Experts of a small language model: 9 layers, 1 pick a token.
Below are experts of layer 5 (counted from 0) of a mixture-of-experts language model. Rows are named router (the router's row for the expert), gate (a neuron's input weights, with its number), up (a neuron's input weights, with its number) and show model dimensions 0-55. Each number is 128 + 24 x the weight over its row's rms, rounded and kept within 0 to 255. Numbers have three digits each.
Before each expert's rows: a language model's description of what the expert responds to; "mostly gets" lists some tokens that are sent to it at least half of the time. This comes from a sample of Wikipedia text that the model never trained on.

# expert 0
What it handles: Past participles and prepositions inside descriptive clauses, such as known, used, based, cultivated, plus of, with, such as.
mostly gets: " known", " such", " used", " based", " include", " published"
router:131184142115153119126100143106100197129135179149122099157136178122141118094148131103112108118150134143150121112162150118116141150168122142164126125126176089130119138123
gate0:103138102105114131082085126132120136118123116155136091147084148139150108126158145143128133122111126109158095115122152142149105141106115137092137098146142113132116132155
up0:135100129112160126174116153123128145119119137112144151111142102124106119137111164166118111124142149084084064128116095163117134119123152136072170111129089121165174095120
gate1:109136109125125109144103116108060136125133059109124145095130119103174125120115137130078132152067126135084171093147144112136145134159118134138156107144095071167111101090
up1:113104104175136100120123137117079117145128140092128083104168130134161155174145133138142114150173147109113151142144116186127157134127129120116106108155181106147114113091
gate2:105073169133130124128099097090129134145164149125105126124115152126133125100134166092140138142102134106130105104141117136128124103146186107133145168105140096118117112109
up2:136105155137115124099119126100128125107126108165136163151158156114104159150144131127165085123159112153158092096125118079174121097097156109139145113104122109169150101089
gate3:113154130114121136175098121093146102121098154094129137162129122122100129112090098123085120108177085124132120142140105133100157128110131103178161117158128107128118144079
up3:108128154146160139121130130116114123142186121117134140152137155121136113083103119103139126152137105085121145109124098128128134130123105108129126108120104124127125153130
gate4:144082133116114115146123095108137115117137149122076137140105137118156114107069181137147154158087103128040095124165112134172160135156155119085166074092146135122108133110
up4:111134187126145155101112159152139158159129110138188125140107122121165089135137095124136140097158154136099069095100094079118139142109127111151126137109112138104114108103
gate5:143118150104133124114092147139180122110083154076115122159135100124129105127128165133170158146156153104115168150145105135133164134098095139095137160153182146165121170134
up5:120178141133132146152126131139183113114122144111133150154144171086098140107127116161138168134117110158143123142114139120159145109100125167141142142179125126121141148184
gate6:074116128112152131134155140094119105153128143109127143140118138109102108091112111118164172166112115122100109143180135091131138127132153147114143090130145139108153082157
up6:112153124120141153142117107110105109135125159150122170114149140117131082111129084123130158182110109128139091108162155129098117099112134111153120127106126057121136078117
gate7:099108139128121135123162139143100133102139102134101153128154149141109114122136110136127110085152108180144121120121087134126111119092122130118121116156089141129093088136
up7:137077114110101174113129133138167145142133132147139150105179075097129119129144173108119129128136078103117128163135127126133163129151165113144134098141136122131133159124
gate8:130170129118177139185131077091051121102107128144106151146100163098104092129137104126089193132168120137113100115128139141147113127149089151132136137127114143132097138119
up8:115189138106142112175094124138103144130083090117172174155117150124106073142148102137117164140141133113136126091113055150109127124117106170102133104123101173137157145134
gate9:115172133100142123184067127148117125132158078118126128154133156134127112117090120130103133134138151137121163130125100139122097120127053119105161096132156109107111101082
up9:109115144115139093138164143106108124115062107135130122115175110116100112111121106097113093135100107111116136110144116104120127105078123112145077149100098171125095122099
gate10:160149134106162123160117115082098129168128145106119107113090122122127105125131156110100150164105128177115120156108141132130165135126116139143119155145113120148145094115
up10:136101140131130117126121123124127140109114129135191132149144120084107143148119108143092142112152176117131121091122088147135114133152131115151118119115130125116117130131
gate11:153112091100100162122168126125126170106124128132136129115111167118147112122138101108133158150144094102124110139167109154132116126118128126090108175122163110130141105154
up11:154160147129176148132167146111170094126151104114157164092147173125124123110119114106100119129145119120125100151161110108129131108075136141148164140160163129127134122122
gate12:113119172106134123109163112111115126109107095139154123122136160115128123111138125140131130137141101033132147136159133124078103111118141120126135082132114111086109141158
up12:148123147161123134152095140126136138153105155147102142112149115106118169129131112155126094144109083078125118173125127175128095178160147149135127090124100086097103133156
gate13:138188140122139149121143160095095137152100168159139074123119145122135125091121153146122144157127104147114134144140109101098172124117126110128155145136158128124132090159
up13:116101127134114093150148091159147169136128091110127108119131113131138146144140125154138175141133132139116118113078095118114105129113123124091143142126062166143114134138
gate14:081150116098123133137080129101135141175135151168120114121150156153140152142142107150132162170125098111132060095148142139127165112075137175153146100151132105075142132150
up14:108101122143134096137149122108171146100099155109197124135157130110149178120143147150172093103109120096129163173151118129139163138141131164139134143124127103138130135102
gate15:103119162114168114134162106091140099142119145151130110115086162128112160132153112184158133082128116123151095116152096151121149138121132127117122107127102136159135121119
up15:123124136122055127067106143124137117112125134128131172127152094117157069147143127130161144063135142123119136110176126080146142120122094113133107123109166142118092136098
gate16:147118125114123167166139127123163150147126147134140133158134168123126086116126114100189104108134126156157152132124088149168144125127164140131098153172124083135116125148
up16:156106172082106123169160114108073165155135134158142139089153133086148118136132089122174140118096082188131132142105151120133154167140083196132121146144099123111129123146

# expert 1
What it handles: Middle and end pieces of foreign proper names and non-English words, such as Vel-iss-ariou, Com-un-ale, Safar-ud-in.
mostly gets: "ie", "ai", "ana", "ani", "ik", "ley"
router:109108083154069152119090108176140145167154148147128098177123087100145136134133142088122113094132123138113141153106129132169142151148143126123177137132113135138117104152
gate0:145151093176136132114151131115147146121121143144117119110127138116183095126131111119130116104137122155106089174124150154157130144145125161145137144157139081107124161133
up0:115103163075173153138138100125143054113149126139085146103100113134142077115105120164147118155149129133145103094125142091098119128156109112133099099152148141111099096147
gate1:127152146158150151105157074132119124166136136099110089101134086127141171136125145148139148181151135147100167123129100116143100098160115105190125118122107126142113103106
up1:169126153181140134114144090131150133131108123154130073124148111089127168116137151147132143141147117114159198091163114135150146158126081173109123115182162160140089117132
gate2:128206095118129145115090138120143156133126133148140076129118093164165106146164105125114170106115137149142188135149127161141138121148117081131111122124157168112126125145
up2:152142146084145143138152096141109148152165141119108169129152118129098097136160115128119142110147172118147147074133164142135167164102174112130108131128132118112118143098
gate3:127106111126135122092105155133148093129145142168107164128148124140141153123121139148104134153165125110092116127143103147132143107108135111154112144103126139146123119090
up3:125115132131123109183141133113093123144089139135146127111160125140166127115102136168099116173093119107148135166170159161152128110102198158145110170113054118110106116129
gate4:100144123130124127099137111143174076132103178113142123137136107088151119170095096116129135156118157113114142086102110117103143080149113143133129092134113115152145109094
up4:118165182139124093127137134148122141125144100111160141152111178124127125111121126111131158139105105163141127115137148158102132147108129123128176082104126182147140117096
gate5:091137133124106144147135138148130097163174131133141160148094106159103146129118172108127134074083158123153152118110141174129142152164134130128128171128121154129161131148
up5:128155136126153143152182117124123120123132124133091129091166141096187123112139122129143137151122133172073166140113137104135141126126155124158103114122159114112134158114
gate6:117150111146131143140121132151147144133157127149136114157108141168073095134130136109142106166111137134166096139126176134157089151156122112123124138118155153132159113148
up6:169117125129140155144144131110148162095124134109111111176154146091168154081112123115087120141122147154128089114102078137141139114122120112153082138125145116158127113108
gate7:116116125157112130139151156083158123132156129121136118114128115123126158129127154202105106133111136127133130148157161109152127103139129127154140128104106164128144088114
up7:135100163160110131134136145146098109161145123108123123126140108118130120136105161090100111151138178115170114083098134172152104134111115093136117107129114172120139059167
gate8:114112109146100135137113143179152127154137132119163144139119171144155130173145145072108128155125137126148146119136142097108148091082144144102152160113117120120125125159
up8:145173172150122117114140148119123134141143131109159118147092120115136104149132158150138143119151124102112172128109107114103139128145110107125099121142109117130107104157
gate9:130151113150156151110127151149118130123132142162112145114178135139144119149116162064088114145109140110095105146146162154134083141161180131124120133111133109153112134120
up9:143146126092135075101158157138095139128128097129179091159089142130128108138139117110135108164112136135075122152100116125139113098129141115113133152127158116152101156121
gate10:140103088139105134129107124122086114089119139136127167123111105119086104147125162122151115115136161132107116126162085156182173137096107157153117137128115134100144154084
up10:095147150159117134072143119095115131113143131147142170193123146094144132117129147134108127145112136115150139115162101115135157126137092131108113153136112130125113156111
gate11:155134128127115111120119161147137132090086144164103154098159177113085133144142136124128112155151088107179163181135118105172112088128088135144149137138154135129123141134
up11:128104134120117128161104108097118113150109129097104151139148130137102122092167144164113149119140145147151107102116115133157098124111114131128154120138077079137130115170
gate12:144147081109128174130087137148149133129084143122149157141114154110117113152109131129133107141138123159097134131112116109186130134151143116155109148150125141128124090168
up12:096103121114141133131128131123102159139128149125174077140141133143153105104101157134104117103106117050102098152116112124147100095073149109116154113104068127132118098153
gate13:103141154160163085149120176145111115109102133118138134070131195121086093156145110120123125139129128122088132123133140131103172131136102119096160130160162108149153105099
up13:109122128146096120175068147119159169142104120127159115123149116084093113141122103120100108120072160130083146102126155157147108127151149145112169142075084140111141141148
gate14:137116099149132143149150122131126144115114103143168136110090130155151145108127152162071099077146111168126121134133080180086153113139123123128142116119105126147143155143
up14:072146138122129127171119115179157116134124080158148185107147093093144114108116103136099137160131056116145123113124132171122094159129165151117109160149100147143130092090
gate15:125105139124136134142101130123165099083126118100127162071133132101144116107120155103092123162180118133133110095146121135102134155107121074143165154145104112106149109133
up15:105163144134159114106136143186117128156161162106093131114121132135145121113104101104134134098069127147073111131113127133127149098158123093109097096100122156080124162139
gate16:147169129114163053093135111133149120132116123117156149096090162139119098099096134104161123129118171122150129153137127163107138141103125129093098119156120120108114096110
up16:137125159145109120124094132149124133168124145114134128169110162175147130123115108112134128108131134127101173147131135119148117134134165085154108186106128139139124107161

# expert 11
What it handles: First words or pieces of place, organization and person names, such as New Zealand, United States, John, San, St.
mostly gets: " New", " John", " San", " St", " Al", " David"
router:139112107118119143145145148105138116138172129136119111122106107167151155153105138129107139154145155119151120085148116133147112167169127128143137134141125072145135120124
gate0:127115107153044152084112135111121154126125141141159126147129105154153099104139158152087122120126137173131126090155105153150138122117158087185107129169079118148136104116
up0:174111138096134123119090104166115131108171161137128160096138113130136115140158101118123148131111133124126113124057124117120108112107126161100164108132154123116089144085
gate1:146110138083112112183133111102148111126097139082185109147080078114088103126092162119115131152125112162112147141133133145133130110104131116122170140119149145119149120146
up1:137149125119167119093112104117084132121182124142110167118129143102107175128115164102129152151128098161136108148127098124144095134148156114111149195075134167159118150124
gate2:118103146151172121106107131129135124118150123126128095107172127150098137166116103126131137139097136115110150115086123133153128158124122116102160113119113099128126108150
up2:096133166131133108161127173168116116145107151108135134095113166141159162166096121133114122118142143120117153123187139143162105171157095078129118103128113132162099118064
gate3:157157158085083174121121128127171105149110188096155107130143124115148093113078154136141126112180155130096158095106165168120114109129142145097085166135169105164099096158
up3:103123102146118094086094102133124132148147140136129183074145112143084147161105091127142100165108110157127127068082175138103077149141121099129135088159141057133145140090
gate4:129159112135129165132164103112117178139185176140139137144126126109099128122117091154098136164117111136139148191102105083124145130124125133145154157195164146091128107075
up4:076092088135099103180146122143136130136149136147161115117117113186107100115133175147162183120106169115152107117145155129128152085189121094156156140116109130095155122131
gate5:125116132085152153101132110131105126147140161157137120151139132113135123106143095100125150124187143108122135140161105119123114125147151115151126064147180120113133102114
up5:110144133144105166139129117134120144120119097145110143124117073115107136150124117133129071117074125144128155129074162122092124145126115146119160166101140146146122126128
gate6:141116067098163131182100120093141102133139167112143112126106096100120130157121131133141142115093074105144116151137167124151116116138124129095099088146159122127140138106
up6:141092150124158167147152127090098165118137092145114118130140148141133142114116143141108135116149145159151158123139111115145143130133098172145158106133134119131118094120
gate7:104138158121144107135145114106134122129118133104113125118146129146152110117123138103157121112156085135168158064129108118151106107156183173158113171111142156109113114131
up7:125128161114152122150147125153120140125095096147118099135123146152128115165171127092160124194162111111129121085136121147119118113187131076150111158123169157177172100126
gate8:122125147126120144131115118175128115140152090096174111112131129158091113156106128155157142123127137172161134137099112128114110121158122118102147120124132136114197122142
up8:117109110175146096119130129075150127115131112130177147110164136117134135121137144126117110110126142179110146100111132116099123108147167181102118140186130131136110144160
gate9:132107169136149109130134152126091093138105123102116083083096115183114173079099137159140127143139087106137145137097117064089135129089102145130127142119127150126131128092
up9:123101115114094111149107134129110124134120116177140080140148163138162147132133116134104107114143124109112135090103083099106126142101184116120154158123120125148127150117
gate10:126138133153169109138083067126133127116160126127081132108144094135142106136136136103158121112117099184155116163142096127128120145180157130129110170112124142122128127140
up10:162132160131093132149119095140107154104135145131141158138145135147119156128141191138105158139111123105100112156124140094148157153128117121109120089151142141108161149132
gate11:147122111149133115118160132132094139106125139192122124105075098117099157160134161121106127117158115135087145113135120138096147093151071167165136152050142184116154140121
up11:138129142101125159150123093128103067125140104123116100104144155131096085112129070143110131137128119152121160142116144138151119177096129093171097139142087124122123127127
gate12:119113111116147118149117076153132137123091143124101129124121115141139145126119141185103141138128138120146141152115137160151143065160097148116092142160134170127145130148
up12:158132114120116124142135150074137142138136149103139146129129129165117120112111154107112153149135127141160124092134101137097113111092133130128123115134140096101138123114
gate13:115112147130120144118099164091122126075125130169099150101093088168095116100115166111148160140132146128153143121085136113126134175134090118099126191148129121105152145139
up13:158148138135154094145148129100129141130105118106167071098095159121160104153140156105130073088152104134094081111102125105123117161135166092145129121136141168102060138128
gate14:126146120135174143115097134126130153108131127094140120108120079169096150122092135144136104106131109116115104151116133118146092116190130139147136167147103116127138096111
up14:141140110135145109173156107167119111133132128169139127108130119116132140130106118101114145114147094136128129133142124153111177129059083113116126142105160126119163136111
gate15:142147154151126134102084162118140148111126146113139133134106191096158120150103136137124126165125149111111149095108131114124149129143159100138110163162127109141122103124
up15:123104087126106133107144138084135126101150168103138166187110118133146151106135142114124119134110103176114120110122085095091140090115148125160109118139120147121128119150
gate16:154196087126124148163142119156131133119076157125115137134126142093124144148093085121112154144123117138097125165127123141131150140178164180118095118134126066112136084071
up16:124119144108147119150142123106151113126093140117185125146162101128128108099126134111137080133135111130141122123121100146143194165137074207183098077161139098139142118110